config.yaml
n_experts: 64
experts_per_token: 2
router_score: "softmax"
balance_loss: 0.00769
router_z_loss: 0.001
groups_per_token: 2
init_std_router: 0.015
lr_router: 0.000448
lr: 0.00546
beta1: 0.95
seq_len: 1024
Below are experts of layer 11 (counted from 0) of a mixture-of-experts language model. Rows are named router (the router's row for the expert), gate (a neuron's input weights, with its number), up (a neuron's input weights, with its number) and show model dimensions 0-255. Each number is 128 + 24 x the weight over its row's rms, rounded and kept within 0 to 255. Numbers have three digits each.
After each expert's rows: a language model's description of what the expert responds to; "gets" lists some tokens that make up at least twice as much of what it gets as of all text. This comes from a sample of Wikipedia text that the model never trained on. Tokens count by the router's weight.

# expert 47
router:145146123124081152069140043151122164127127169176099115166119097152149100135113143143125130131128134110127068131126144090168187157159123148129154103072125134133116119097120160112168144123091133133129154124159129137152118128071137095111110107088137125148115140118128106077138095121138126138163088125124167125112113131171156140151155150166100126128120121128142147108111104166085125124138120113157113123120069139124115111145104118146105136157115113124119121161142126137142112143133146164098070078130118104135151145123169160138123109122128129091117136120109136139163126120144164095148136138148140115126139134099144093128112131095104119161144101109089125110142178155137124165163122138149114138129170107135111145110120143175103129148060150184131122113114119157165108142143137
gate0:142146157110137125155120147125054121136114140128160183150143174179107123140103127144126077144153132141119166101111142163100119099150111126127097120155081131141126097109125129136115146144151121106096141161103139131142114131173108120069118131104129155133118149133121093107111089129127139144118151161143134124125114133187134155149085132142112110134165048103116161148129138129154117158136113175082138138122134103088126141093130137138129124100076129116119122110147118114153086134145130153115125099162192148107149146139120135092115140131135169138137166097124154091130104103180100138126155151140146123165121094091126132143112107066150140122140118081084164117086117135124134134116097148158125156115112116111103149099122097154152107160114128114138138174108135137138085135155161
up0:143121070104148142115159092111091133134115146160117152124114168082135152136134112134144159129098148107152095138149111165131150112145106122129136121129154170136118147173145156177147102146102127132110123105161116138117119110144129139152136086131176110122107140124098104130076151078134145117087109117103129089129117147065082139172134201140126154112129120155112124131154150132123174116153148093137146065114100150162137129126125174134144134172132124094138150144135132124155150112122154107141142135162120093105122105150102137083105123174137110130116148118142150126135099113135106112138143117110140088133102158113077096135133079088143088129119108121089112127137154175104155092119127117167139091136140160116128094125114144148123120167102171148081135145094118155096156153119124
gate1:126132134147054135116158153141069125139111157116106146148122156115135110089085160133136147174119118119123178164168117123104142163096108119148132084112161077119153165116094134137178132090113140144119133105124108150160132133115111161172182117163129134116126131158107118123093141117169147104098097121147116140121136142143161130076133177150118101121098101100142156132114130111109102146173147175153094122086119139142138158119097129138136140097126126125108116117109117115105117138132152184094114107137134144119119115129152162080119113102139179134153106118155114117148107124134125166106149158119162087121133120109100115126131137122109086096147110076085113136161127139114140157159153089128123138186132150135170100137145133169157119109142107079163147141132116163113144126133133
up1:143156142100137164141086107110111113151123113110170130128139130100119132145131117157119150129158137147111121159171106096093130132116115133088132106105156079142157105135112099143114139096121121142164126188101110149115083123156143132117126112149099097154116182109147117158144138146119095122123091160169126127170172137171102099129157137149125136145096076125143108100106155129132141112109148105119115104146104120168125168153139143173121098137111121106134144125129097117155153104146168122156108142119109128174175078116106155133102131203121117135154157122099105098111126105135097140129170126135123140110073101135144067143118068125179158164110133117125159133162146119100135144164136194121110109121108121113121126140107110112172097099133101111110130127140114145141088134130150
gate2:117109116148098138134139128117142159106121144131151132142151074133145090159122142122153142056134117101118157075160104099167144098110116054133115172136130162135167119167136228130124134154107137128131132085129118129146100103147105108168092145137133102125149109078127127121144127147114119152155112116138118166141123129113144123132138114130128096101117140127100114099175101135130129130132093156181148138137115096089130116144118166127125160125132071130118126141144131075102098137146121148122153111139163153163089136094115099095139098155134090151155156131140145159064168155175187097106128116149133112099121164152131132126130101086095100113121116121135124126137133146141146151128110101128168123125123155123171117132104161132127139157103138129119119118106095150142145118145105
up2:098131103165101180122149156141133148140164092116114161122134106160138104147124127160141138145085124142124141119129151143136138158112102115096155112101153137147134130122147161129107118100144093129104144139134118126141153083149121132074129107153065129151132157101104167113121125140159120154098130111129093108124159146121121163150077069092112129115142101135121148135107179124130119128099176131145133140102179144084111161127186124134129129148148113152106128152094148097077109130149141093105135110119153097130140122137144107112094103132114149172140161087151128125136145091168145117123162132085076151106129123131151152171172125143139090132138109117123082137173139156159098104158140113113108092144137140119151126115108139174102100096150103116163160148118130087125126154169085
gate3:120136119125118121113103041128115134129113135147121100153115151128141122151159153160105130166135131124124129146101143143145096139123122166117163111125134119140114086115144133118136118131126142109151095144161153123135114159104136090115136138104099144181159112093103102079158132136141161146127095123130164133085105105141116134152114118166116138135123140155112133120133131107143162097105071131166142151148106152104161099108108125136130098120134114085115145165110126136109128165118173127107154154127131090172116179142131146189133101133109154123145143131101145094115083139173186123111106161138089081124134135121163137062103105058148106101128126159101098105142157126132094128157120135136142143122147155169117130129150084186081153145089156139144131150126154157132155144126126
up3:145137152170147099162100142079153153138137128142109120158124114139182109110115126085157093121102102116103133136129094140125069104134101099117121093088150096141127108131134108142106128131160139137108121108132131102121118139166115132133148135137084080106114100147151175151140127114106109158097150143128088135142126125159129099161104151068110091125166123098133146129142150109165130104117156121141167112059150127149112156125163120093102141162139160101145099071100090121097100111126108139093119143122145154121132133136088110170158124123133138158127100111094103131149141110085110108111190151131081112134132148147122145156137119113141086141126131134076132155101077061102140116173139128115131118160128119147129120168141145094122119153152110128147119135120096095137150091133119
It responds to: Name-initial syllables
gets: " K", " A", " E", " G", " S", " O"

# expert 17
router:140153145145105156110170076140119137092140149164105128157157123164158106117112151132149144126119115109110097141081157115159152153149129121113154111105098151152113116099145156096138164108110155144115134112171158134130137106101146115104099057087150137142134110117148114080165118114150086130145109151119150108090096151146149169150154149153086121153097115117172151096120110140097107113139141109134115107109114147161108102147110090146092130124115110112158091139126096142154100152137159132106119089130110103156132146120148143137145090111129113128084152121110130141152152127120141123140155151127112116092092161110163118138104155107101135142158104131106151119148157166134172153148145155146104137146156091170112132131153165167097162163080147183102103091101130153163108104147137
gate0:139164121095127113144132095106137121134099158111117111141140148121119150122103105147126080099092110131129116111165128093085181120083141145065127105150122152139098062130135169146121156136148108165121095120137123120104136130172102092144140086108105113153162096166143116177129099125138117133107126121123180146116099089105145107138120091087086150095099118161117133097141133120183153119134153102109111113107164119083142118125146128091161117128118097127091101139130124121141109152145082096094100110072142117196106118131152148140142111130147105129095154130105086159139140109133138128182086143146136148130135120127140139147118165112117120113111155108105131144173163129119083159163127131108133091157103122133108129173110153145125122099104152118122106122110138119090120131159159
up0:146109171121153122160134126152139123152149186110116123117114084129101098065157110159090129112129178128119132146157112126130066112162130123173182073125128133053123121139131099125088109085137124081115149139165109105141122136146097113142140106146134110155110151141155135128138120120166153100151155083139113142128095120131105105142115132125133123136140120135153171110149132096139164079101140129111137130147146126112074108113134097124130181112136114148118109082159101127093104147144128134145152104148108107177134127133116144151162118129096120105124117099130153155124165122129138188085122096119116104125118104086109124146115174111095130128115153134121098112131101152130112131153134111108134083109088145136178122117151103123153106180143084116099101117128140098127144159122169
gate1:142101112134111141110174127136130138139140167147150119140152143111128110122147107106129141131109058107136160153131128125185162141129110139129130121098148175127151125154109122093100133140140115150145126129116124136168160103089094120122096145156157143113091112136114086139114121104070144146130113151098132143091168153107143130140070098095131150110128141185125106127134119153170110114133126147074124148153151110106141145141094151118107175140113132084160101133162159113132065171131156137130106118150127146103126114097134088138109150144140160139112116079115118147126127101143130157078151134069124132149132120100082105138105088082116091128136154156099136141137172141142106132142155113110109126103104182138098111123128101114102132104175122145117114144132103205115131101123110
up1:139135100130134138137124167155159091129125112144076126117088129145086125105127101140115162149097115108063165159163133167130173119166143121109108128127126137142126110113138093126148121145130124139168114108129153100172131125146147132141112124105108141136106094147151134120149139099071152080134102110109083138124112157114147100120129140125110109128119137151127181084078159148128109102153190164092109151135115119123136152112100115130136132089119140097154182115111125146125055103103127116157156165119149094152119165111139121106127153152123104173154123178150121095116160157130145154117138129151139107124163118152134118104150130136140144089153102154094117113149112136148131103102127132090143093129123157175126164092159135100122152064097111094100144160144138140108124108102111
gate2:130128060125145138131133101136118136150128099134128106115147117127144113129183147118123086135134112137141113113131166128115116119101104100113155174104176099130151110138122192152143120142099142138132105114159133148144146106095124124101132110167086149124098096164126159119142170102115147110186136096126165112129119134129109124128179089139117148141165111104119151112101150094145121105128162123150134135104079097112136095155119119116151166126138085113111076142096092126126108119115127111071124123119121085127127144070153154123142085136104139139132093145146162151161159113133161168151152151095115155093166147144146171132161159183122113119129125146114149102094106106092127129136131177133104168164098165135146114121103062161118121123127128105133134093150128134106135112095129
up2:095123128107109106132136166111110168094162132145120150106144151134133130138155138137124138077109101161107125115137121105170118145134146168114160134105124104144142100125114130154137120108108140110167094134106177125108149148154089137151153136147147097125141106157193154124137102195134132138091119122104131135149131136127143129170154117114120128095085143152153158120122158100133087127143074101114161076151112116149129129109117142136131135136142079157100155131135087206137147084090151103126141198094096119127083138101136088166148114089076129131107126120120133139115147148129119087134110099112161156136123108183148162113129170052155118113140141128153120156141128110144077132145114135117127137117146135128127121127124155120122127120104105177096152131136131140166147148112130
gate3:143100134164133118132081118129126152153125103105150147140083118138121155161079109146106130143124128153109073149140123105121110171146130121175095133125129136170157118170137123117121122158114128113117107117164109181100111115124162082140082112108144114147136128095126137120121096144115067109104110159152109160147115109146101101113146124140171163192119096123141193096101137103102124141115117113098114143111081100099134101101133173107094103114133079127131126084129132172172079141144131119119160166138105103139131125100133138106176134090142121137116135172139128101168102122092123138106150085182106176147133127150127128142161159143099146127130137124104141133118107144126083116141105136120151120102140113105134134093091107137121112163142134166160111112105133113142104172130137
up3:141104173127129140110147157105139102127118130148149067196149150110128139100150152129131127134129140081123180131117131158055164146083154119064148148115106118118156141144112109079129116102121166152108113120163094133135139128121116126106101114137114154091133147153133083159117140139118153145129157110113093121149102105123155133086139171122105104131127118084091128163100129106112146162124156090170150151132087125112131094141141110123163067143143125111098115118115141148147133143087158143155102103091141169116118121112151115137118148120157131176096133116126144152129140104130138140157167121117135104112123075108156124173134115136122129138077116119120119092138113140111130137147089120156114167125101125102165165107100147089113121068122140103159122091154154122163139125108144
It responds to: Pronouns and spaces
gets: " ", " I", " his", " he", " her", " ("

# expert 8
router:149134135128124156132138068171129189132126141127101129132152112138133103131121157131136165098107135089147110150099159120118130187140136141124158099090104142138120109125119137114149138095098139128129105114148149129134119102137136104094090094110151155132133145075115130098113131102125115114137118150109158136112137149152169144110145118159085139121090152084163148112106085138140117130145123132120102117119115122148118115144104089147117131127102106120165111130138121164149107183149164154118124086147140115138168153108144111123146100129122101097108177127097126140156142112098180072106140155123186136117117145090163155139120147115117155146159090152130124114121171134137150159140202125171109147157166118133107163113171161143107150147119187141117044132124162127133104139128135
gate0:144124124083137106106147101137111146161189099154130194081166104108106145151108132135089142118111076088150115116113120129098120188144139125156176137128138149118132130108102122163097115109123171124124157148126129123107113112192110114109127131130146088151103142110135151089120125157140096095133142129112141109136166121153088144118136172147104120101146094112133181114125092172160105161134111181164089139109115085157106146145085139122122145127152131148186122137125151151120089124159140159136091110162165131131149130126071115108096089135129152145162132134114128160122125133118126117142090136118140096101124108085138097146124123152120109130132123130132111135079157121118083126154153127147087126108181126119114104185097119115148154157121137135110155127120145125109126125143158
up0:122108087136107136170142087120155152117156110105091152133089144147139105164094122144128154100105164156158141117111133161121114142148149125139135127144112092127181138101110121105098095166141119109123113161136130137140112124145171104148151114122134131110109151143146138120148136096128117116135135133116116143154093126147160146100122146185078156105178091155143155131103137131156104173105073143156093135118113124137167100137118137162125113087161114122106123163139106151144126161130140143120209133130154114110177148126112155129164139149157129177125141104157165145144143136110131120080117123143095138150152134122161142155112111110126134140163082092146125131055140133153091098122134134157107060166160115152138145125165092137109125161118138136122156108125158102150128153108171
gate1:136136132127154125133129112106141150143087105148134117095134136156154177131101119087151095129087095122138155134115130083102106104149089146098113098145154170146159097134134126120106158128143141139123137150070132140155161111120116128114092118111141125113128157133162126096072120123122144137109154116126126136111126083156137146120143103081152131116122167095152148139125110133135150128128105136144112137118093138095118124146119133180136114140146079091131143147137143140145075141125142168124113095155135131127187125179153132142164131139092149127078132102161165106101132143127155120070115157148136101125107146124132171086131119138153144144145190121196128128162133131108113162120142115134138143130092168092132101128173138125087125142150187112146087144109163106203136110125148
up1:165140077090104135160131142148128167138129113142143147111140093106082166148119106151144152096134113125134127154136135150119122108104129101090119108162110103125120130136146156114091140109117176117155134072142136148201121145141122125157159121105094096130145180137112098106086130127145126133101079105170142155134124120120124131167104142113087146080185134108138151179127102145140114159154125096152135142150117127113129100160109122159151153151116137113072132132146135155117089126117110139108163134160143140114152130174097123069149131103093111092142124111116127126122159152135202138132135145107116157113094149069079148161122112118124171106131148127138099116135174124162103125116156094167139089163118132128120129123138098154124137136096123107118143113118164161111123113141138
gate2:109084156139143137113136092142149103135138127100109102144169144138108108129169128097071115133099101109127117149132148053135150122142101143149134143078109145148170120140170135123107126086144098140119104133103136128133051139126107145083096100111117146144133131095168130099137128115084130166105123133172081124165154145131125094089135137143105106141164124113167142113124094121158085123155168086144069161153121138121145103136093086101141082154120149115148132140113077140161136149117101138152110114147117198109166094090136116131123132115111151087143128096104142120094083103091145135089149162138117131140141131142103136137122112132160159095132149163137124136141150105128120106108130166095128130113130144133122129130129107130166115147123136097144087135157144141126116129130163
up2:096096137143139105102152080139110121086104083097099140132128120151111141142119141152174127105138079119154127118088125151121108156113135112181175108160104113139119103102132090145145100117112125153138140142149084090144112108159137122120123148112114117103140124138159107134153147151129145123153136182112169158148137119166118159174116104126106112137161097124109089091131151151162113134141184147137125109174107114103116128133134133115146108115154154075144096156100177136113132115122155195162102098153135180157167144124149120120171161125150127113121137104161126101103128160172104121160144099111140115151112138144122153140136104124157172119126118139089142112159166130094119153093125157160142135146118165126163163147143123150155151102131107180154098140152129122092145147124123
gate3:137100149149153106121142124129145126129139159144078157123105145136128129124157178118150178120139102094126118139110123096113142176102100116135088136144096147113122152117109157155088130149121122113123088171143165082113148122101115181047145119153139159106127161117119143165113147142127148144123131147133134126099102169143132091136128112123157126149133131110161162099141121105146136122099140172137096111124110098123160133165078187133138160192116170135148135111125128136169134131171160107114112120105092122114159140079133120120117151152119141106112113124150116157137108140106138110122091167130130117134171129093151151118130111101108136132168138081106121113074104167122134151106140133107159123150125158166124118115143126149119166148123167090183071163111133087144119140136106
up3:143128126158112137127127112155106114130113118168118106145130110197142123136143082113144145129113117083214103145144156150100100168124109183108117115159103108112159178132172128155147132113137140100137133145179118110131096125127129144077132134102142117115108108117040149145139121110109171113102185126150152104133141128157121112090105112114115140089133146100127140132131128087159182130102180130113140098146116135127114104156129141099122173096140124140152131090125122122180157122147124074142113169087103129135144128110129142126139138093106107091138125127153132154093098123136147122163109178102123124129168074108136159133155120141125129117154121140120130104152139131171166097131111106161152133166112116161138100119128145128127144132126140149163130131157133124161116082148121
It responds to: Capitalized word-initial fragments
gets: " D", "c", " S", " C", " G", "s"

# expert 16
router:163135158118109176119138068142156116110137122126114122147149121123147104132108171083155184088137085124145087175127143121148121139139141131083155077096115142126111118122136135088161146086097169129125111130156126136161146107083126103139085089104138116162149117125132121126116118121158102150119103149125147110122121128143149139135132128136108082125128106102137132103073098148097051138120135107089129102122136143150112137139119109131099156138109135138156106140104122170139096147132149189113131101117122114131119141097137159140137112096128111120098161082109085134160177137098145087178170131119122095079108148111148128108093143112118122139173106125088138122138167146155141133139148133122127133163137096126105164134149126157091129149084134162113086098094133128175108118131134
gate0:125143126148107133151083148129122136123149122126099118141144136150154113093149110136145141127118095161140096117151087117133072119184123135155161135105114166114106134118146118105084104126156136097121140134141116106119123121109160133113117143106069126133139132138085130135098114122102134114103174116108101154171093135200143139164109157105138104073133133137125087120139101095118079111111150103087142086144135143132153130133115115141159077145129145145130135098125100126117138137168098149080086134096090153092109124091117134107168118140147108074149103157118139114153141130165156102150139180131126112084131135182120113078133150119146152121127110164136147094111176116125162108109099154093109131159144086141132136143097144162090137143085130132125160171110144144138158149136144
up0:122111157128109102162135111120073078122089082116115146105114102159141122130108085124086149097152159152138154154128126130125098145126131140116157152091117143149119139145126127114130108150108159097118132125132110114100105138152104096116110129132112162122158125146118116082143115116092118153091112134124103154165160155095151101126131119113098112140114107093112114129086114138168165120147129088134118153122114086127092113176139114126113141127118159131148098151114116086168076111120138081157145128173158175113134091146192126094159144162152077103148141150119172140094155103113084142117103100147128126101132089130141130144192139159095123104139178128106144115147111098155134117130115096159154100107135119108107114097133137164126117080173152114139120116168145141147115132102135
gate1:152153118102098134133105117119158129105140104108110134127119136107125120127090150130115149126161160134121131104145111141123129159165115130173157149151104116128092121079114119129147098124064139117123127148147117132133125122121113106148095084134120160111115137104128116141127140163154124135140141169112110126131122088099169102133157109160171092157149129109105116143080112133136103152131135107112122081117139166137141204122089133112110158136112095112167097094104109116109123086106122172129138106127167181110146117162097136145120155058128128134121167093117145066114158097113152127166154147108129103129083133156148146162153146117098101136162150118088150144188145089111168101131132097127166148140118105143101153133130138161086114138177123108146134144148115130114104154099087
up1:124111122096121148092126140135085159145138136114078147059142116130111121126186126127122117179137156124160166137131175120135141135133137109120091117135089089095163096145152092183140152126141134130127122179191113122102157156158140138115153110134102153121142099122119129107145139130139122084102138123118145107113110107110119130141129112117144123119095088115133162097148130090173143100109130142107105131098105127119107133120175112130107140105137126127139125119095097127135127181101108135080139107116117106132167141149094110124137094111082128083131158119104146095178133140116142118126091109161119131103120169123134130103118162171127097124133135092122128148169157138178126113127173145106071103097148156129159145160130080128115137117148094096128090144176095109119127185134145
gate2:135144110156146157131163127108118116117108139139178138144085135112134137131116149101185108125161112127104131138083102135138136187139091135114072158085108151180142123128129129170139160154177083145160094101137116089122144125152120076164132153141123117175115153144127149136134116181138111143114113136169142121108140108116114091091127123108138149145132154124160116100141105127101089131158131099158132074137159128134146113120116118091084155128145140159135157121085101140145138119122140139155178126168095098150138131133183148149094187164134117103103112143088119097137093153129110103175117110119145102124129103137127129173148129164126086181127118127160117140129134118119157132157110146143131119162132152106104140159162126110124091110149145151128128119097126113074157122144127
up2:124124113123182138117096091086110101106119124102162157124100115150138116181193154098165074129122112125111111116106157119184151108142164082113135158110138111109148130122080128091164114092151083099153141127118148112153124136184153139111138090124130134100144138091151133121147141097143142129128159110091126145161094181137146149110162160122110144140129119123103109134138132129154167126122130135145112142103104122148110178120117181162138125098165116137136104091194130115126122113152116110139118137130141069158146099164135082132158136112139135103149114147149122103131137131108112125105178133102166148121129133114112148161153105123143147134108139097090098112081098129138175138129134120168131132121097126153123101138129176158108131150138173134125093116122148160082128117111161
gate3:128138137108139176114097098131137105131108110097078119132136154120128078142095151081172105150150116096172123166179108102117121143141134129111130152101132137144148159141143100148176142116077090139178146121153130117131124113113161138085094136145091130095150143147151134183107139119142112149115135095128135140117097163113139103156102113162139203126123064148109147096115165122124115134084156135121166114156145149180132100135157110141127115122131132165119104098122139128117116135109162119121160112076140135117138104145150158118143133101147123123112141097139100112104150139138091106147112148067124138169131135111131076143123111167188129090147094124131117123115100156177153154147160119128133094139136135111102084104128102109147151127118134137104111134118164136142169149115140
up3:109151078110104100115130177102127097112122127109124146119110123147146134128156161099110117122148151140120132114140148134094118156109105115108157100134133145135120143142081171148150144127098167166089098112128114130115139111143125123143099121072152101124133100129074151135119150131122113166145088131163123154116142093112138123104098143120129121127084112158098120137118094167132109134075098059091107127166130129077080092118158154119160081143136128121136131102126103159141087105102165084139168113090139121153136125118149118150151111124147153105144150087143128148123097125110117112141148125140092125073133164117153081106122102130156110154148171145099092138111135140131132108132103102148125123145115163108124097153162144123100139121155143129075118116092150096122181061141105
It responds to: Word-initial fragments after space
gets: " ", "s", "st", "e", "t", "en"

# expert 19
router:171113140187106129124160105122133127103106140180090133118154087132154131111105147151183132109119121121096113146101120117140152143129122136136130126100108139137101113095124132108152165093121130140123151092152140139143167126119142127099102079138159150146094109091165114119129122128138116133156116138097176127102109125119131187155149128170125132147134121109185141112132108139121113119146170124123086116105135179176114107127092107169094148172121093130136110118123129128159131170124144120122093099171124089166121139106169140143168095146148133113125155099099109154156120083077167140145150134163140164100095138104154136153133133107112138139139131160131130088136165139132169147174137133132087170127182115169099132123138186145091144154109125155092129123101140146113121126130145
gate0:145100143115111071121147146138100102118108123153144116125115122102140158161115117163118109100152103155119134093123106121151144125109117125133104107144070108109137090148122100087128110140148103142144174159152142101125121156147155175100136169148091154096113082107171153134180113123124136124098118095095126103104158099111149193125133141132144104131144115116150105145086139174137120139110132127114138132123146148156092073125150072155131152122157142108134156151137100145128123107164115097118133135119122136116129144135120119110118144181195157176099120088141160120129099131134120123103126118111115127129108128097129151151127161102128115121132097139152121093155125116156206108177092138095121119067132136136143101136128141164111117141114121131053127110132100130165156100133101
up0:096108118108150138116143122176115136101110135121119097139115162161118173072149089133094157124118094080108134128108092150133148132150113137134138130107114135138163088075082137143124097168162088143129134099140163145146097140125176125129106120096166082141138104126121105120133140133153162126128118120133161062153123129131157126100108151121091149083185167134153108112104170112154127120097113089106106142123087138165147128134191136124114162118133110149166158141117116147115125127128147175141131166091159118100144118130114138104111147128149140123141097146137101088126155172124149136098114127084150113135122103124158149129084108134091122183099161151140119153134129112103138131121116108144147106122131127126109159161104125110064099129134156088071105114099118136144114119142115
gate1:134138140180132130146163114162124145120125137137110098115152111109164098139130155116156140160147097133120109104126088136112119087136108150095092188115108099184095131146120113086114151118130105161153139098139134148104169125155133131115116121135137120144148127091134150114094105147097114124091128139109115161120137142129110096138138121130138168108149152101125143143143096126175099125150177145142113152163092145140149125156114131172109100125123118129107122147119116123106124107091120141136106099165135115132158134155162108082128123181136131138156141102177138113137131138154093136135121133121167184177091104116125088154142122096054182141167120132156135167129131130103202146105112106154081132112129122155127072131120137151133089113166128136160099172131166135144098148142154
up1:067137119144132161136137082133126146144093145072111132151099175115113187160141128107100115155139108092136164158135178169154108166123149131190134152128113190073130130067124148124157087128082135117069127156112140116149118130098134129110135129122156112134148111107102127093131124103138117132127143109142110122140142145080090138154093139128109143131130157134109165129103131075142118104123101125156137128099182151156083146119152105122166113162104142119159144111173128124149118163115156135098138119093155135126117108144123112109133121150134106146105084145114166142138143089149116127126128120071089133114122128123117123111118156118154119110130091126095103116114134133147120117156133148168148123116099132116133126196160146153116121105122104133082082075130123124121150128114142
gate2:130120150110102077145107130147127137143131158123130141132122086102106114114124154158137110112094172121137122136105089158146165175150133121110113113118136094095146137128111129170147152158148127123106142112095102110138133141057112108151130115083114139155139150135119120130051108117158113134122125117126118106132078115118158139101174119105099133140163163153135140114120111129153190131109092139102091107120178156106158139175128165157137131140130137138157117132125164142100104140139159123139154146101097121164108124131145131136182135106142144121110131115086155161069134117158169128150100127166134136126108145126126131141126129081117130164076111124150107130145163067099151161086192124136128163126153122160154127139131182118145125117151124108115159134135167154098143129136079
up2:139108137139155170119139119167109129142117112145126149143099124145107152125111132132136126082140130154133123160149119091138149161112116103145124127130124106105123126072114145167152132140141139150096145092167119134149115187143110177109087147125131161166150137075117110128118139126160154114085136109145094123080137111140104135125148099069124167119152158134095120129099088095095139153098123104099127140096144121129149083111100143120095152182140134151123145129129151152126114115122128156087145133092090124128091132125160156138109124141176176173151125136143152139173182139118149101101148117104109160141133102137092095115148136096083130153108121111166122117130137114109141078138093130132117121157128170116128099141117129153122159129133088127185079116084129172105121120178093
gate3:146131112154093086114152121134116120136128121154156126115131153130107136122117085163099115087182122098102133107151126150134155152180089128138104142081161169119126155133115105139118129112129171140122171153114135098151121093136087121154126133135120128122126119116163150140151144120155133111118156101107104123123134133141088169135095083137167090120102136138155159129151139112131162099149147107126150121141118081157089165094122098146103111167166162133144206092139132126152148117110136123061123101096129109130117163103137151136117115167113124156142137145106128133147165116101111102119137152088135083119086124089130148138091131125143090060092134123092147100103116144155124120139159123105125139075131153116158097116130179120112159152116137141082105133146142142144154128117176
up3:120156098111139099071111160165070129119133118098126132103126077101138175128133127111147128097087119114150108167168164124136154110130148120125158115080102083133136146097142168123147123135133074094174091128137125106103154107126092143132144137090113167095145145138125129114126099069145150112122112107146153138119158138091135125158163148115163107112106109114104124129105116103129103168122116148180129087132092139110146154103130162138109103139108153156112110188144198117140104131099118154167119138122134149126142121140119162135103139101113109126088105158134148130133136091163111156145125135138090113169130172100150128128143136119142167146118125140155138164123118125159113107123119135122134152102169108131180091084122136136144111131143145133105119124100103072152086105150151
It responds to: Digits in numbers
gets: "0", "5", "3", "4", "8", "7"

# expert 42
router:138119157142114148097161093130147155101124137140130145180151091143150071135137136100136153126104098098104094147100137134152150132146140118114144112100079132152111105113128150088155145089116151150115148116140174113161179118078151110131096089105140140171140109104156106096162110103136097104139100153116150100108098155163144177140143153118116094162115103106146145098068093147099118127142164098101110117123094137168102096153092101152104134113132105125142080151117114142168121146155155142119134101141128119137124154109144112125166105103128109115080156115108113134155145123092130100134139154129169134094094144107153118130118163117100131151145110125071130115142168150144141155141126150146104144148133098132118144126161156140111161165068128164124093091092126145143123124133146
gate0:148101169123171144131113131065158137133132127159077172170144136152151137154159119140107150153125123094110102102115137097100098138117139132110138091105136128129093131152123138134118108123092123143126101133135160118159152164089148131149149191119103109159162075116143113120109143091119117105137102135089117109112148140158151117124102122095147092155109091116154151133089109115080145146158123116107128113135159108107131081160122143178098140099135128162117142109145135117148122113137129128110139106107143124116167122110151075126146153134095093117108130127133090165102168084114157108140112133124167093139098127116163091122158145144104122171110190100093139147099152111082122111118133130110146142110117174097102141096126142083156158156097129114152132094159091138133153134158104
up0:128189144114191143142131083120093126090090139138139128143133100089140114118092113071108104144134138109120111138102089084103109161095124119121090156171163090117119115088121161140102158150117112124130074121220147135150130123116081132105110139120117128104117116155097123144108090135135150188092107135113137149102104108084111156111126135110109099156113128108110121153139118129101105118148089151121142165174122137140149121138115112156152128116111157125125147119062138122134135136090138145127108128140132163133151109123124103118139147119117145112155139099099116168149124117142137147109129129128184127123151117136119126101141113111153187143132133150104114142081153102113149119120139132122077099137131114142130116086140133128102106090138127085119098058137115164102127081145138
gate1:116096117097137102102132060113097150159121129187164122116108114122115086163114095102146133142115119099107140127126116123116112129149121117075096128132097128151105087134141134123140083123119162151139091110110142094119126095117114144110143125120101152127114142132131126121101139092108115118105138127111154177109114132123111124151130105117109171143124130132153127135149134135113147165148142131136153100141101131148152104167107105082121158147158110158087100107103123117161100173126158129138124121129144110082104145142125120118127168119125101095056148129138167189164143113109144093102082160122126103129089102086113117132147154129135132135072147144121160155109154129142090131149100180130110170109125121158092117115108143158120139193138138134212112121178119128105155148132138
up1:129119146108105160093114082141127136137099109091119159143090134142117156126142168123112131132135118114094144111094138104074138181153144115178105146109178125175133170128131116159120145187091131120125150115121161094104130139152087131121125109144114126159091108099106120146144122141135147122134138103155129131092161132153131115107129122128131135137130119099080150119098104146116106106151150112158087129104137177123129143117141074211102111139102158144157123130107111123087112134145114100117125157129164168131086139163108139132107126148154110078144089159098137105091148127105114125189147127121119080149159132135146124094132116139156132127144130131116144116105128137131103164099169086080123171123183102135104116131175136114161099119137097114113131144080110108125113163115127
gate2:136090109125109092131136099139107139166124100129147152162150117116157125154152059142172117158086135113141093129119101191127155115111110100141139138133098123178157150112109151129121136101150128109104124141120148108168113107062129175127098105143129127155087145111101143137144133101118141141100109103099117127195168140131106168130122183108142140140124157128139151098107112143115152135123157111115109090143133133097128156152141107148155140137095114139103104089164124119136120157122127119172151102126159154088136143134123101161104176134135144100104171109132143104140120111129138116122151136111132120141189142116102106103121119115122117125111129172093144105111159152140171138086072158142123134135144083150146151111132143179088138142147076112159139127128124130134146134167192
up2:082147079154120110129156146159143142139132146093158109128130139136129149100165208109145113143089147132139122089161138146129105118171145168116108134116136138153147148124124128087114121142099104106129143102138147105111111159184155123128112119113097116112113078106139095141126117136159119159130107110097116154110159110130150132060153148188116098138114123105093153179095118134171108129143101140104123133141132143123139165159088122138131110145136101117149164137092126146134069143109144162035162122156134102119137146143081112128155144103115121145152158123130124101129117119161099120096111110114148148137144114154167211134117112149116138132113135131107136191114119147128133145153123107135133105102144151098137127141143145113145139140099109180138125115129102130117095142130089
gate3:121108050146129143104167159123121123161114095109162158145083134130137098159168126123114109110087119128118117124148114127152125110145124142138099094143123105145184110102123132101152154136119128119119123101122116066084149108151157075156112103088162136138113119129111120144133103113144159129136078129145199110117119113102143146106117154156122112129133108184111129120159066090098152146145157111105129155084106134166124137190136162118088115114135123131123120100128143148125125093152128127155112156112133157156141116139071104152198155077138123115117140141129134129137145142161122098142118104123166131128107147149125139117112097154155152102126143151127091106109143136110134136111138142151137147153142117120137121157123113139131095155083126107090155181099136139101161179121098
up3:105166101110150111153121139124138111162123133134110116115129169156130143135142177147137093106122126120130120143128136145123174106153138135124126129079120098131158115178138120172130159083117118116078103116043146102156147157115171127169087124107142113132125146083136106131145085113151113135139143157114139142086128139134128125129098119107163155152125083114177097105138136085122142108128120078068127126144121182135128136168131135133127157112170129098141126114125146138109132125156109126149138128117099156125141148155122110125168149147154103109073093080145107044133100135105133125143132128140105182091114141107144112110122156176093122128120152094140124136121091163134102133138138128132117166135149152102168117179116097164155149133102137102129116140115122122126120158121081
It responds to: Space before numbers
gets: " ", "′", "″", "aged", "N", "age"